{"n_layer": 12, "d_model": 256, "n_experts": 80, "experts_per_token": 2, "d_expert": 64, "d_shared_expert": 128, "activation": "swiglu", "moe_layers": [0, 1, 2, 3, 4, 5, 6, 7, 8, 9, 10, 11], "router_score": "sigmoid", "normalize_top_k": true, "routed_scale": 1.41, "balance_loss": 0.000105, "balance_bias": true, "init_std_router": 0.00708, "lr_router": 0.000766, "n_head": 4, "n_kv_head": 4, "head_dim": 128, "vocab_size": 32768, "norm": "rmsnorm", "norm_place": "pre", "norm_eps": 1e-05, "positions": "rope", "rope_base": 10000.0, "rope_fraction": 1.0, "qk_norm": true, "attn_scale": 0.0884, "tie_embeddings": true, "parallel_block": false, "init": "normal", "init_std_qkv": 0.0322, "init_std_o": 0.0, "init_std_up": 0.0322, "init_std_down": 0.0, "optimizer": "adamw", "lr": 0.00122, "beta1": 0.9, "beta2": 0.95, "weight_decay": 0.0, "lr_head": 0.00768, "warmup_steps": 233, "schedule": "wsd", "decay_fraction": 1.0, "decay_shape": "linear", "final_lr_fraction": 0.05, "batch_tokens": 32768, "seq_len": 512, "doc_mask": true, "train_tokens": 296900000, "steps": 9061, "dataset": "wikipedia_en"}
Below are experts of layer 7 (counted from 0) of a mixture-of-experts language model. Rows are named router (the router's row for the expert), gate (a neuron's input weights, with its number), up (a neuron's input weights, with its number) and show model dimensions 0-127. Each number is 200 + 20 x the weight over its row's rms, rounded and kept within 0 to 999.
After each expert's rows: a language model's description of what the expert responds to. This comes from a sample of Wikipedia text that the model never trained on.

# expert 58
router,221,187,205,162,170,203,211,190,210,178,191,183,246,207,215,201,208,216,224,191,208,205,173,176,203,183,164,187,194,211,195,144,218,197,209,212,228,210,242,201,186,182,220,193,181,195,194,186,191,183,209,189,214,214,206,210,185,196,218,186,204,186,206,222,195,131,189,161,223,203,207,209,171,209,195,209,183,219,229,196,224,188,179,236,223,212,216,203,189,194,196,210,178,209,199,188,189,159,185,174,146,251,198,199,210,197,206,191,234,202,205,179,231,243,228,221,159,199,206,197,166,209,210,205,228,147,243,217
gate0,214,257,191,221,199,186,187,217,201,210,197,197,199,175,188,190,208,215,176,210,203,181,193,204,192,226,199,222,184,167,217,197,175,185,201,222,149,228,232,227,181,211,200,212,213,188,190,208,236,186,208,234,206,176,189,199,174,192,197,224,194,184,221,214,223,240,211,154,233,221,184,199,215,209,169,207,212,166,199,219,201,231,196,191,176,210,185,220,163,172,175,171,196,214,213,189,200,228,215,158,215,183,199,212,205,205,188,196,206,167,199,208,185,231,223,174,212,198,199,178,187,184,204,197,208,241,213,177
up0,200,200,189,229,150,185,181,218,207,187,186,219,200,197,198,190,188,196,249,224,175,189,188,174,213,211,159,171,185,197,196,152,194,196,205,181,177,210,206,193,189,212,188,192,196,235,199,203,220,189,209,186,164,183,222,183,184,228,179,221,204,187,216,199,191,181,230,181,252,211,198,203,177,241,193,204,183,195,223,191,178,182,185,178,209,197,183,204,194,167,210,188,180,218,223,194,221,228,166,198,241,213,191,166,214,201,203,223,192,204,187,214,172,232,225,239,185,178,197,201,194,190,189,199,247,218,203,196
gate1,187,210,165,197,247,194,193,191,189,166,209,208,182,168,216,184,207,222,202,220,200,188,191,184,225,231,177,178,176,168,218,210,197,203,203,196,207,190,205,174,224,220,195,193,205,229,187,229,217,193,185,196,150,178,185,208,211,171,234,176,212,211,205,206,209,212,200,199,210,170,178,214,199,204,197,208,196,209,182,212,214,218,210,214,207,205,212,231,214,208,212,231,196,198,177,220,194,198,176,195,172,205,191,197,210,186,205,217,164,191,222,200,212,182,191,246,189,202,202,222,232,198,192,188,186,193,168,206
up1,195,211,188,213,233,210,188,179,215,165,239,184,192,204,203,191,219,195,224,201,209,204,195,175,197,189,212,161,200,172,203,206,216,196,162,209,199,199,225,181,233,200,196,183,214,219,190,195,224,204,217,183,163,172,208,198,191,218,210,197,196,222,203,241,165,200,180,206,248,173,199,193,192,234,152,172,183,190,204,184,208,187,205,187,218,215,200,233,208,210,197,223,178,213,159,245,193,210,190,175,212,197,205,194,196,213,170,203,184,214,201,216,218,162,222,208,175,218,224,202,237,202,193,195,238,200,203,252
gate2,219,237,204,191,235,185,226,162,196,196,189,215,195,200,181,187,207,196,176,197,223,179,207,194,200,220,184,197,173,204,179,195,177,196,226,226,204,200,198,156,202,191,187,202,215,201,224,190,217,194,181,219,176,206,175,212,250,188,207,182,225,177,195,194,200,220,190,209,195,206,149,199,201,175,210,221,172,207,206,207,220,205,202,245,214,223,171,196,201,229,236,217,181,188,213,189,189,201,221,203,222,213,238,214,185,160,196,183,180,222,197,179,191,228,172,226,214,236,174,189,191,216,227,227,189,209,243,205
up2,244,210,196,191,211,191,216,162,219,183,220,206,213,196,152,185,192,191,202,190,217,184,192,191,207,189,186,195,203,237,183,206,194,228,221,197,215,164,199,185,173,201,197,184,190,188,178,181,184,180,191,184,172,187,207,222,188,196,180,210,221,171,195,192,175,231,200,208,211,201,191,231,188,217,197,205,182,199,173,218,219,237,154,201,179,163,188,201,201,194,204,232,185,194,219,196,199,201,171,195,231,194,199,203,176,226,224,208,213,192,193,186,203,227,174,217,170,205,213,153,211,184,215,217,203,184,230,224
What it handles: Bare space tokens and opening parentheses before years, dates or glosses, such as ( before a year or (" before a quote.

# expert 45
router,210,189,181,170,194,200,219,192,202,187,198,196,231,158,224,199,242,208,210,156,194,204,208,226,176,185,181,199,174,224,169,151,184,197,225,221,212,210,231,193,214,151,180,206,206,225,174,188,186,200,189,232,207,219,187,184,192,174,207,168,179,170,212,204,186,193,195,162,221,179,207,187,186,211,191,207,216,197,209,186,222,210,176,204,200,225,246,194,200,199,201,205,198,213,208,205,191,188,233,210,175,224,190,217,207,204,189,195,220,201,214,166,221,214,215,201,172,198,184,214,166,206,220,192,222,192,222,214
gate0,207,185,195,220,156,211,197,174,199,242,183,203,205,189,189,189,186,221,208,211,193,174,199,246,180,180,209,211,210,212,211,226,176,195,227,172,189,192,230,186,222,167,210,195,174,211,195,177,153,203,201,201,231,206,190,202,171,215,185,199,243,199,207,222,220,195,195,195,131,195,197,194,170,233,215,196,214,211,183,241,179,218,200,208,218,226,183,186,189,185,224,208,191,219,224,213,197,202,171,215,197,194,190,188,219,200,192,204,175,175,179,198,205,195,212,194,214,183,210,208,215,202,188,181,203,225,201,208
up0,141,203,208,212,188,222,210,197,199,192,216,215,208,221,195,174,206,208,224,217,185,227,204,252,222,189,208,186,213,197,190,200,214,167,208,205,185,203,215,181,242,172,197,192,164,218,186,186,149,208,217,185,188,217,200,189,178,183,171,211,249,199,221,177,210,204,183,234,188,169,224,192,194,204,203,211,206,195,210,211,186,229,153,203,195,221,200,178,206,191,211,213,203,207,209,221,238,202,208,213,226,185,219,188,224,197,217,205,153,180,159,191,179,202,182,231,208,205,203,220,206,190,158,228,223,202,208,213
gate1,166,200,180,222,166,180,246,173,215,210,242,202,178,222,199,184,192,203,180,169,220,197,203,181,203,194,155,169,185,218,206,221,152,179,199,196,210,201,222,226,205,188,188,236,222,183,193,204,208,222,233,224,234,198,208,199,199,196,187,217,210,187,198,181,202,221,196,207,224,195,160,199,189,208,203,203,192,188,194,193,193,201,197,219,205,206,193,241,232,148,198,223,193,218,164,190,180,212,222,190,201,195,209,183,187,184,184,157,199,189,183,188,190,241,175,176,187,171,175,238,210,205,192,216,225,191,215,226
up1,192,183,225,229,194,205,222,186,215,204,198,176,182,218,195,189,183,219,185,167,227,207,224,229,177,197,224,232,168,212,219,183,158,204,237,210,194,179,203,183,208,181,140,212,207,191,205,175,176,194,208,184,214,195,190,179,226,197,215,200,220,174,220,232,208,198,218,243,201,192,175,214,193,195,237,205,234,232,182,204,200,189,200,192,164,207,193,211,203,183,191,257,210,187,170,169,168,181,251,195,203,176,219,212,191,193,169,194,202,196,197,203,214,235,207,222,168,205,182,226,225,228,238,204,210,213,221,187
gate2,232,205,242,182,184,218,200,202,214,212,188,212,209,187,207,204,187,190,200,192,199,194,223,208,187,210,202,231,184,198,214,223,176,212,209,233,186,181,165,209,208,207,175,226,212,207,236,221,190,213,197,197,192,196,168,160,198,164,197,166,196,244,210,181,195,202,164,206,179,212,187,198,187,220,209,183,233,208,184,214,169,205,204,187,182,187,185,212,222,222,178,185,198,207,223,193,197,210,191,218,189,238,187,178,182,199,176,196,230,186,212,166,189,221,232,181,186,148,220,226,220,160,217,230,218,174,186,194
up2,193,187,205,231,203,203,223,226,207,206,197,195,202,202,188,174,202,192,223,198,172,217,179,170,176,186,234,176,203,206,187,167,182,205,162,193,200,191,222,209,196,194,235,184,220,217,177,193,202,217,222,159,182,194,217,236,209,189,207,236,222,157,190,194,210,196,183,193,230,217,200,185,189,194,208,237,190,228,238,210,214,214,206,176,228,203,179,212,195,165,205,186,190,205,225,203,218,202,147,211,196,217,180,173,213,183,172,167,182,197,200,233,224,178,157,182,191,215,203,164,171,231,167,185,219,207,207,191
What it handles: Capitalized common words inside titles of shows, songs, bands and events, e.g. Night, Rock, Star, Big, Blue, ESPN.

# expert 21
router,237,171,209,144,210,221,229,184,188,229,204,172,229,186,220,217,221,195,213,167,199,218,190,204,189,192,198,170,218,201,176,182,213,182,228,205,216,224,241,189,180,162,226,220,184,196,190,204,202,179,183,206,207,206,188,208,181,208,229,201,175,188,184,194,189,153,215,179,226,214,211,185,180,199,194,183,189,194,229,190,195,211,210,224,200,242,213,204,176,194,181,181,202,222,216,214,173,164,205,197,190,238,203,213,186,187,206,171,230,214,232,166,218,226,228,183,170,186,222,194,186,201,217,200,198,160,237,240
gate0,198,226,191,219,211,199,207,198,231,218,183,187,173,216,200,184,256,190,199,213,217,207,192,219,193,196,201,209,215,206,177,172,189,192,185,180,219,141,185,212,209,187,169,200,235,200,208,191,199,210,238,213,189,174,207,192,200,205,195,198,169,201,217,195,165,194,188,197,189,249,214,203,206,172,182,204,192,227,202,173,179,207,185,231,200,178,183,211,180,194,179,236,180,222,228,185,228,208,229,223,217,182,180,249,187,184,178,213,225,205,186,214,215,229,210,163,236,201,190,221,204,162,226,222,202,214,231,206
up0,177,161,212,213,217,168,226,194,193,167,200,167,198,176,234,226,229,174,191,210,172,213,177,189,215,262,225,193,176,212,195,187,180,207,173,175,200,191,231,230,208,194,226,225,200,212,202,190,230,206,177,231,203,209,212,192,181,199,209,178,221,227,205,182,202,225,198,190,163,178,204,179,182,227,210,188,186,215,195,175,210,189,216,216,212,220,190,208,185,204,168,207,207,188,198,194,177,173,188,224,233,264,221,208,182,213,195,181,195,179,194,214,210,215,193,174,196,207,206,195,161,238,180,223,216,207,223,199
gate1,170,174,190,197,215,209,199,196,194,188,231,202,230,204,208,209,194,192,186,220,199,214,202,223,194,197,217,222,200,187,201,194,216,210,213,199,209,189,197,179,194,169,203,213,208,212,185,222,214,204,203,198,196,159,204,205,208,213,180,215,186,186,218,206,151,188,182,236,189,230,204,197,214,226,211,192,224,212,187,198,224,207,225,207,212,191,199,171,220,199,212,257,186,205,209,191,160,177,212,200,171,214,178,217,222,198,209,192,236,196,203,215,226,176,246,183,227,227,178,210,167,223,172,208,180,196,166,191
up1,182,196,209,207,223,189,252,176,219,162,181,236,217,223,197,256,187,201,184,201,255,197,208,207,203,202,193,158,132,214,207,171,196,187,209,227,210,205,187,194,197,203,220,211,220,202,215,186,247,198,171,230,201,199,201,177,193,207,175,159,217,181,179,187,220,191,169,201,197,215,186,188,171,214,189,173,213,176,171,223,203,192,178,226,214,184,165,203,170,200,205,216,181,198,179,203,202,192,212,157,225,214,196,203,201,192,228,182,204,159,199,164,183,226,216,197,167,182,222,203,188,213,196,224,201,187,212,222
gate2,185,201,179,152,190,221,190,189,197,224,183,202,215,176,221,189,208,210,211,189,224,199,210,219,192,204,216,182,205,218,173,196,183,232,194,165,207,169,233,181,193,177,203,185,189,183,188,192,219,201,179,220,235,219,187,217,176,202,207,229,197,245,221,207,207,174,216,204,220,199,212,200,171,184,195,216,199,185,217,189,194,221,196,228,209,208,189,197,217,215,163,161,189,187,173,199,181,185,220,191,209,208,212,213,214,226,177,192,193,216,218,133,183,214,240,215,175,212,214,227,201,194,197,199,189,189,195,240
up2,223,175,204,233,185,197,182,208,203,168,196,204,225,187,154,216,162,171,189,222,189,182,202,172,204,194,195,178,161,189,207,191,225,199,245,247,223,239,209,217,201,198,198,229,231,229,186,199,180,210,191,184,208,203,213,153,216,204,214,170,209,163,184,189,185,213,177,201,193,183,202,201,241,198,194,202,218,201,173,216,210,170,189,191,209,212,192,200,189,172,211,234,212,206,200,194,233,220,161,190,199,181,187,175,209,177,242,216,198,149,227,219,188,202,178,201,235,169,169,161,209,184,231,217,200,204,203,184
What it handles: Bare space tokens before numbers, mostly in tables and coordinates, plus odd symbols like degree signs, diacritic letters, subscripts.

# expert 35
router,202,202,157,176,196,184,239,171,216,229,216,199,248,227,235,190,231,201,200,179,205,201,194,198,180,184,185,205,212,195,192,163,205,170,246,204,252,220,239,201,170,158,213,199,191,209,184,199,188,190,211,203,194,205,203,188,183,193,227,200,188,204,212,206,213,181,206,184,255,210,212,180,183,205,222,194,194,196,224,205,211,202,182,226,227,226,233,219,184,198,210,190,194,203,193,206,194,200,196,205,172,235,211,236,214,191,189,177,251,196,218,179,219,202,210,191,187,205,203,162,160,186,224,225,221,183,235,200
gate0,212,182,232,169,202,182,185,226,181,210,190,194,256,233,201,215,190,199,217,203,188,193,162,183,207,202,194,203,211,199,230,197,180,180,200,221,235,206,225,204,211,198,198,202,164,175,168,191,207,185,187,185,201,177,250,193,158,205,209,205,206,166,191,204,184,205,194,208,203,205,241,165,221,185,184,274,182,201,190,180,203,196,206,210,198,178,221,223,202,204,210,177,215,183,159,185,207,205,186,215,219,200,200,196,162,216,216,161,192,221,197,181,239,206,214,209,200,206,162,200,229,226,206,200,225,188,246,205
up0,209,208,225,207,207,182,211,235,202,222,207,238,235,239,191,214,204,179,236,179,181,209,204,200,198,223,220,171,224,216,216,212,187,197,171,208,235,192,221,203,215,196,199,198,196,200,183,184,218,201,197,195,237,175,247,179,225,202,200,225,207,176,195,203,172,204,201,188,189,229,203,212,201,192,184,201,230,184,197,205,188,191,200,194,209,197,168,217,196,213,221,191,225,173,179,227,172,225,176,230,207,169,204,208,170,210,198,154,207,196,190,222,241,229,188,190,174,198,137,202,213,221,172,196,215,186,210,164
gate1,181,212,195,208,196,190,180,171,224,176,153,186,203,166,179,179,208,182,205,162,206,239,202,187,186,207,178,227,189,216,182,207,195,193,183,188,230,236,201,191,206,188,193,191,172,223,232,204,220,202,204,175,194,198,229,182,233,182,158,201,205,233,221,201,179,157,190,185,208,198,176,201,188,188,190,211,182,206,172,233,196,152,209,220,203,183,207,203,191,194,180,196,216,177,202,174,180,199,159,190,187,221,232,182,218,195,240,209,220,229,193,227,183,214,219,177,197,193,181,173,206,179,173,222,211,227,221,181
up1,204,206,185,192,197,226,222,217,199,233,209,214,184,205,216,218,199,209,258,230,218,209,242,210,206,210,202,192,209,196,225,193,185,199,174,182,153,207,200,206,180,216,229,255,225,180,184,211,184,197,208,216,195,226,168,197,174,220,228,214,195,205,203,219,223,203,215,170,167,196,178,199,213,194,210,192,229,215,234,161,203,217,215,200,215,225,215,204,202,198,221,188,179,189,207,218,197,194,226,165,213,181,185,218,205,161,166,215,200,168,212,187,192,187,192,228,185,233,209,226,194,237,200,210,171,171,189,216
gate2,236,194,188,192,157,188,199,173,193,183,245,190,198,183,207,219,190,209,198,189,210,173,198,200,159,192,187,193,197,225,199,169,219,207,206,183,233,174,224,212,201,194,219,161,186,255,197,232,225,226,231,206,204,190,222,195,127,187,217,202,191,182,176,178,210,204,201,196,199,172,200,202,193,177,209,216,187,223,196,255,179,179,216,222,207,181,208,234,191,209,186,159,205,170,198,209,202,200,199,198,170,203,208,204,206,231,173,208,192,194,185,209,188,195,232,201,181,176,230,200,160,185,189,195,250,210,200,197
up2,165,200,212,192,202,196,219,231,189,202,168,204,202,209,181,186,199,211,165,198,176,195,189,230,236,200,178,256,223,185,203,199,220,191,171,202,208,207,189,224,207,189,183,202,211,195,191,191,168,189,205,239,219,186,166,152,185,188,217,153,183,241,187,187,185,189,198,146,157,194,158,207,198,209,204,188,244,221,204,174,216,215,204,204,232,196,203,198,216,217,157,176,165,186,220,194,224,206,161,193,197,224,210,222,210,194,223,232,203,186,186,181,210,191,225,220,231,168,175,198,181,218,181,212,207,178,167,204
What it handles: Dashes in lists and bullet entries (e.g. "(born 1993) – MLB"), and the words a, an, on starting a phrase.

# expert 56
router,227,193,181,144,201,225,228,180,210,211,215,182,214,195,192,175,233,193,215,180,199,230,217,216,158,183,186,162,222,213,173,193,208,182,213,207,244,217,212,209,157,175,206,230,197,203,170,202,187,162,210,212,226,211,196,192,178,194,180,201,205,199,210,223,191,131,173,164,207,158,204,152,154,204,196,211,203,212,224,200,193,229,174,227,222,225,220,225,206,199,213,196,204,208,222,189,167,165,187,225,175,240,215,206,213,192,219,179,214,208,197,194,226,197,227,168,195,210,200,199,190,192,209,181,237,168,225,219
gate4,161,144,213,176,177,175,215,225,213,229,192,216,226,201,187,188,210,198,208,189,174,207,191,177,220,232,180,212,196,207,153,212,185,170,215,225,226,171,210,189,168,175,204,194,211,156,184,216,188,186,182,231,200,213,235,219,213,204,175,207,189,229,192,183,195,240,188,161,221,190,228,207,166,210,220,215,225,226,194,222,203,219,225,203,203,225,232,192,194,207,208,249,226,217,202,205,201,176,203,201,204,215,191,223,237,166,212,198,189,204,178,210,178,182,242,178,168,206,186,204,170,191,216,231,193,167,196,211
up4,181,183,198,201,217,213,183,188,163,190,206,232,151,201,187,209,181,178,161,205,190,176,208,206,208,200,173,168,193,188,170,206,220,190,221,131,211,207,207,209,182,208,205,204,213,187,187,219,196,183,187,207,190,211,232,205,189,148,176,197,138,186,183,204,186,195,196,218,169,185,219,191,193,238,214,153,200,206,203,182,214,174,172,232,193,169,197,176,232,191,212,211,208,217,185,242,198,198,213,196,193,190,180,186,201,196,210,183,176,203,184,180,189,185,169,233,230,190,179,215,190,206,201,227,185,198,192,239
gate5,210,183,202,214,247,186,192,194,226,208,189,194,189,228,232,198,215,183,176,176,204,226,230,200,179,215,188,184,197,224,171,192,197,214,182,155,217,197,228,193,180,196,193,180,184,163,195,231,191,190,221,220,217,203,182,237,190,210,205,201,201,206,209,222,195,205,147,232,198,181,205,188,197,200,177,231,177,209,203,197,188,209,209,186,168,183,173,217,179,194,193,223,213,189,208,180,206,195,210,219,195,195,172,195,179,217,193,208,208,196,189,212,211,189,219,263,172,197,173,188,195,221,208,165,219,173,222,212
up5,204,222,171,208,210,197,212,191,217,204,207,180,175,226,200,184,239,233,194,209,199,205,169,177,168,196,194,182,201,208,191,189,182,203,190,173,251,224,241,174,187,170,165,183,206,210,238,196,165,227,246,182,218,235,192,188,182,208,200,203,201,200,208,222,179,228,193,202,193,192,187,221,170,208,187,222,189,232,215,188,207,174,199,166,163,195,183,196,188,213,190,227,185,186,220,191,162,202,185,211,202,215,179,192,200,215,204,193,205,201,189,208,206,196,164,242,199,227,170,209,203,202,198,200,212,183,202,167
gate6,182,178,219,210,200,207,215,193,173,197,174,187,200,222,180,223,182,183,206,211,227,211,216,214,224,184,204,173,219,204,193,159,175,191,210,174,198,210,227,197,177,204,190,231,189,174,214,217,210,204,162,224,228,208,193,207,182,163,198,192,258,183,224,227,170,186,190,183,177,201,192,171,204,195,216,200,207,191,193,173,180,213,209,202,209,223,191,195,161,189,209,172,195,192,205,243,198,184,211,179,231,200,189,223,152,165,180,188,208,190,191,211,207,191,197,221,207,193,204,211,229,227,188,181,195,177,177,251
up6,175,280,174,186,223,215,165,184,199,176,213,216,193,207,199,223,189,212,198,179,175,185,193,217,196,235,172,200,180,169,223,208,203,180,183,221,215,204,171,223,185,192,190,208,169,222,190,184,172,211,211,197,194,200,199,153,198,188,240,206,169,176,171,225,192,185,211,211,178,193,196,183,200,183,177,226,200,184,218,185,223,212,204,180,193,186,177,237,237,203,199,224,169,148,232,194,202,192,176,186,192,216,208,211,200,203,239,220,169,188,177,181,216,203,229,189,184,202,216,204,179,215,212,203,203,236,194,167
What it handles: Colons after infobox-style labels such as Recorded:, Height:, Allegiance:, plus by, as and including introducing agents, roles or examples.

# expert 43
router,211,217,206,154,205,207,221,177,201,207,185,177,214,182,231,211,241,204,214,161,201,198,174,181,170,175,203,177,182,174,159,156,180,181,223,193,255,201,227,190,157,168,199,187,205,206,207,208,197,178,194,191,205,204,193,206,193,183,203,160,189,192,216,210,193,177,164,199,214,211,197,150,216,203,189,212,181,187,221,189,192,199,164,210,187,230,231,203,194,211,192,180,193,223,190,194,179,171,186,190,209,218,193,219,189,219,194,191,217,181,191,174,229,245,210,192,209,206,192,200,167,186,200,194,213,151,228,209
gate0,214,220,207,212,185,190,205,201,254,201,226,199,178,174,201,153,184,227,235,184,217,206,188,196,200,231,179,188,163,213,191,227,208,180,199,171,207,190,250,194,208,181,214,193,197,193,193,194,198,182,210,164,200,249,218,215,227,169,207,226,199,203,216,175,223,193,245,192,219,200,206,193,214,189,198,189,219,170,175,192,216,204,248,208,229,188,207,200,238,204,242,208,224,188,190,232,213,197,240,188,165,209,218,213,192,209,177,167,201,185,220,209,213,176,198,188,209,195,222,192,227,182,159,163,260,205,204,207
up0,182,212,225,196,195,207,191,201,174,168,189,230,218,209,172,213,172,175,183,195,186,185,219,229,181,185,222,195,213,173,197,144,233,203,224,210,201,233,170,169,197,212,214,215,201,199,212,179,195,212,182,223,199,170,187,163,164,238,182,176,193,198,181,218,190,188,188,177,188,221,201,209,220,201,198,217,210,233,250,189,205,196,176,202,217,208,188,203,189,183,185,192,165,195,203,164,176,199,206,206,211,234,174,180,204,191,239,233,208,223,180,188,194,189,177,202,212,217,193,198,190,209,231,208,178,182,182,204
gate1,190,223,239,211,206,187,218,176,242,178,165,207,214,179,215,204,162,209,180,204,205,203,212,209,189,195,216,214,172,194,209,179,213,142,183,171,176,213,220,216,174,187,190,198,218,188,174,229,227,178,209,217,180,203,204,188,176,183,205,191,221,195,218,206,195,180,200,234,196,216,166,213,214,193,217,164,189,241,238,206,168,201,191,204,197,198,208,197,204,202,214,190,237,190,200,204,196,205,206,203,227,201,202,202,204,167,189,233,193,199,192,204,223,196,216,185,192,184,200,192,225,210,203,207,189,201,195,211
up1,201,210,210,181,183,206,195,220,208,197,167,200,179,201,243,229,180,209,215,207,197,209,206,162,213,220,209,226,204,182,221,200,168,162,201,184,170,198,188,201,171,195,182,202,195,192,191,198,195,193,214,207,188,182,188,199,226,192,167,211,225,218,225,200,196,218,241,199,210,206,189,215,195,199,208,191,203,232,240,191,190,191,215,204,167,198,193,224,216,216,222,182,197,184,192,193,201,223,233,172,195,205,183,202,200,182,199,235,198,196,211,204,226,215,247,197,173,203,183,193,229,232,199,167,195,192,224,166
gate2,151,192,194,187,197,187,185,237,213,179,223,212,253,202,188,169,213,197,214,160,167,197,207,167,184,228,197,206,206,185,208,227,230,197,171,235,225,197,221,160,220,188,201,208,216,191,197,165,198,209,251,216,222,174,226,209,187,210,187,197,197,194,185,217,201,180,187,157,175,159,184,184,193,190,195,191,218,215,222,226,221,177,223,203,190,226,201,192,212,187,211,228,216,172,218,207,159,195,178,209,204,219,182,219,204,200,188,200,195,185,194,206,230,177,187,195,201,210,211,180,196,199,184,232,195,212,196,185
up2,186,229,178,214,222,176,217,196,242,192,229,211,215,214,227,200,235,219,185,206,143,171,194,176,172,210,185,195,245,197,198,189,201,215,189,206,219,152,212,219,196,212,189,208,211,231,240,222,195,223,198,180,200,178,227,210,190,189,164,180,178,223,186,191,215,254,219,196,206,225,197,185,189,195,184,187,180,212,198,186,211,227,153,196,177,201,200,196,201,214,193,224,174,188,216,200,214,201,183,208,204,188,184,192,205,225,233,191,223,188,221,184,222,210,203,198,176,226,191,196,169,194,192,198,168,191,222,197
What it handles: Space tokens before numbers in table cells of sports statistics, plus dashes, question marks and header words like Goals.

# expert 41
router,219,184,178,155,229,239,237,178,204,203,187,209,237,199,220,200,211,193,208,189,207,213,201,195,174,200,198,207,187,197,182,194,203,194,193,216,241,199,209,173,177,161,214,213,195,217,181,190,194,181,167,208,217,207,179,200,174,203,209,174,176,195,209,198,167,175,212,172,221,222,187,182,206,210,187,205,233,226,212,180,240,206,183,202,198,220,205,201,163,212,208,202,210,221,203,212,225,196,184,201,185,225,189,224,236,198,186,180,231,194,182,147,247,208,233,202,186,205,185,170,197,202,236,205,237,157,224,211
gate0,217,177,179,219,206,222,167,208,234,236,212,226,187,168,194,155,199,161,223,232,213,186,190,221,194,229,206,199,239,220,173,197,206,210,198,188,230,216,198,206,237,196,211,217,226,219,175,202,206,196,196,191,215,211,187,227,195,184,194,196,187,199,222,174,210,212,222,190,207,231,203,235,188,194,209,236,208,206,178,197,210,185,190,190,202,210,204,192,166,203,220,215,193,170,184,196,190,159,210,217,202,183,189,168,223,216,199,183,239,197,186,232,218,181,164,227,223,224,197,204,171,168,208,211,146,187,246,179
up0,200,210,188,205,215,192,213,207,190,224,186,200,194,205,164,240,192,208,196,202,235,189,218,227,204,210,198,184,194,201,211,186,181,189,181,215,221,212,208,168,193,223,233,212,194,221,213,192,176,203,199,209,186,198,223,193,187,204,206,197,184,149,216,206,180,177,197,208,204,192,178,221,200,186,190,181,184,210,210,255,167,203,202,198,146,217,230,205,212,205,193,188,211,174,162,217,218,189,220,194,184,244,183,205,201,180,204,204,211,175,209,216,201,214,164,199,199,197,199,181,183,175,223,176,154,217,233,175
gate1,209,182,184,186,187,216,187,151,213,235,169,212,213,233,206,200,186,214,217,199,233,195,195,201,221,192,175,199,205,221,217,194,168,213,191,208,234,225,178,189,166,195,207,216,211,195,194,204,183,168,189,208,216,235,184,199,176,208,230,204,193,190,208,187,233,212,201,164,155,190,199,208,195,195,181,252,214,210,182,194,209,200,192,208,214,199,212,213,151,197,233,236,214,205,201,229,197,166,185,212,169,197,184,217,180,219,184,167,220,199,190,182,248,183,202,193,206,207,203,188,199,180,213,234,220,185,205,206
up1,214,188,184,189,191,236,191,168,230,197,204,197,196,233,211,172,174,214,231,227,218,198,159,188,203,214,195,210,201,210,201,164,180,190,195,186,232,249,216,200,179,189,193,239,207,179,182,218,190,172,186,183,229,231,200,189,182,211,186,200,167,166,204,206,232,199,188,173,152,194,202,193,177,187,176,211,214,212,198,218,180,202,198,188,216,186,177,206,199,183,191,216,184,212,198,209,209,180,185,204,156,184,191,203,232,181,213,159,202,224,202,166,227,203,235,179,196,186,202,165,209,163,204,221,236,197,193,203
gate2,183,225,173,198,162,237,185,207,188,189,212,165,179,225,245,189,211,223,161,202,219,182,197,191,227,217,203,190,136,241,195,193,167,189,244,219,177,209,216,184,207,168,178,182,216,189,213,197,204,182,215,184,166,197,173,203,206,192,182,227,204,205,234,205,193,151,209,158,194,217,179,214,195,202,189,196,187,209,216,198,206,210,221,198,170,200,176,189,217,205,186,236,191,171,191,216,198,177,240,212,216,201,175,220,217,200,186,188,196,185,170,207,191,161,184,206,225,180,183,220,223,192,204,199,180,196,183,202
up2,192,239,172,207,172,223,191,213,170,188,194,164,221,215,259,196,220,210,201,197,199,199,213,213,251,180,175,201,201,233,204,177,181,221,199,203,197,176,186,172,207,200,199,190,222,222,203,202,243,178,205,183,197,188,197,178,217,223,179,223,203,181,200,170,229,156,205,193,187,224,180,210,204,162,243,210,216,214,171,208,185,198,206,191,207,189,195,190,187,224,199,235,205,173,181,221,214,248,191,232,199,162,190,229,214,224,207,153,198,167,186,193,222,188,216,200,201,186,193,222,244,208,184,170,163,200,222,180
What it handles: Capitalized modifiers inside names of organizations, awards and events, such as World, Royal, National, Best, People's, before Cup, League, Force.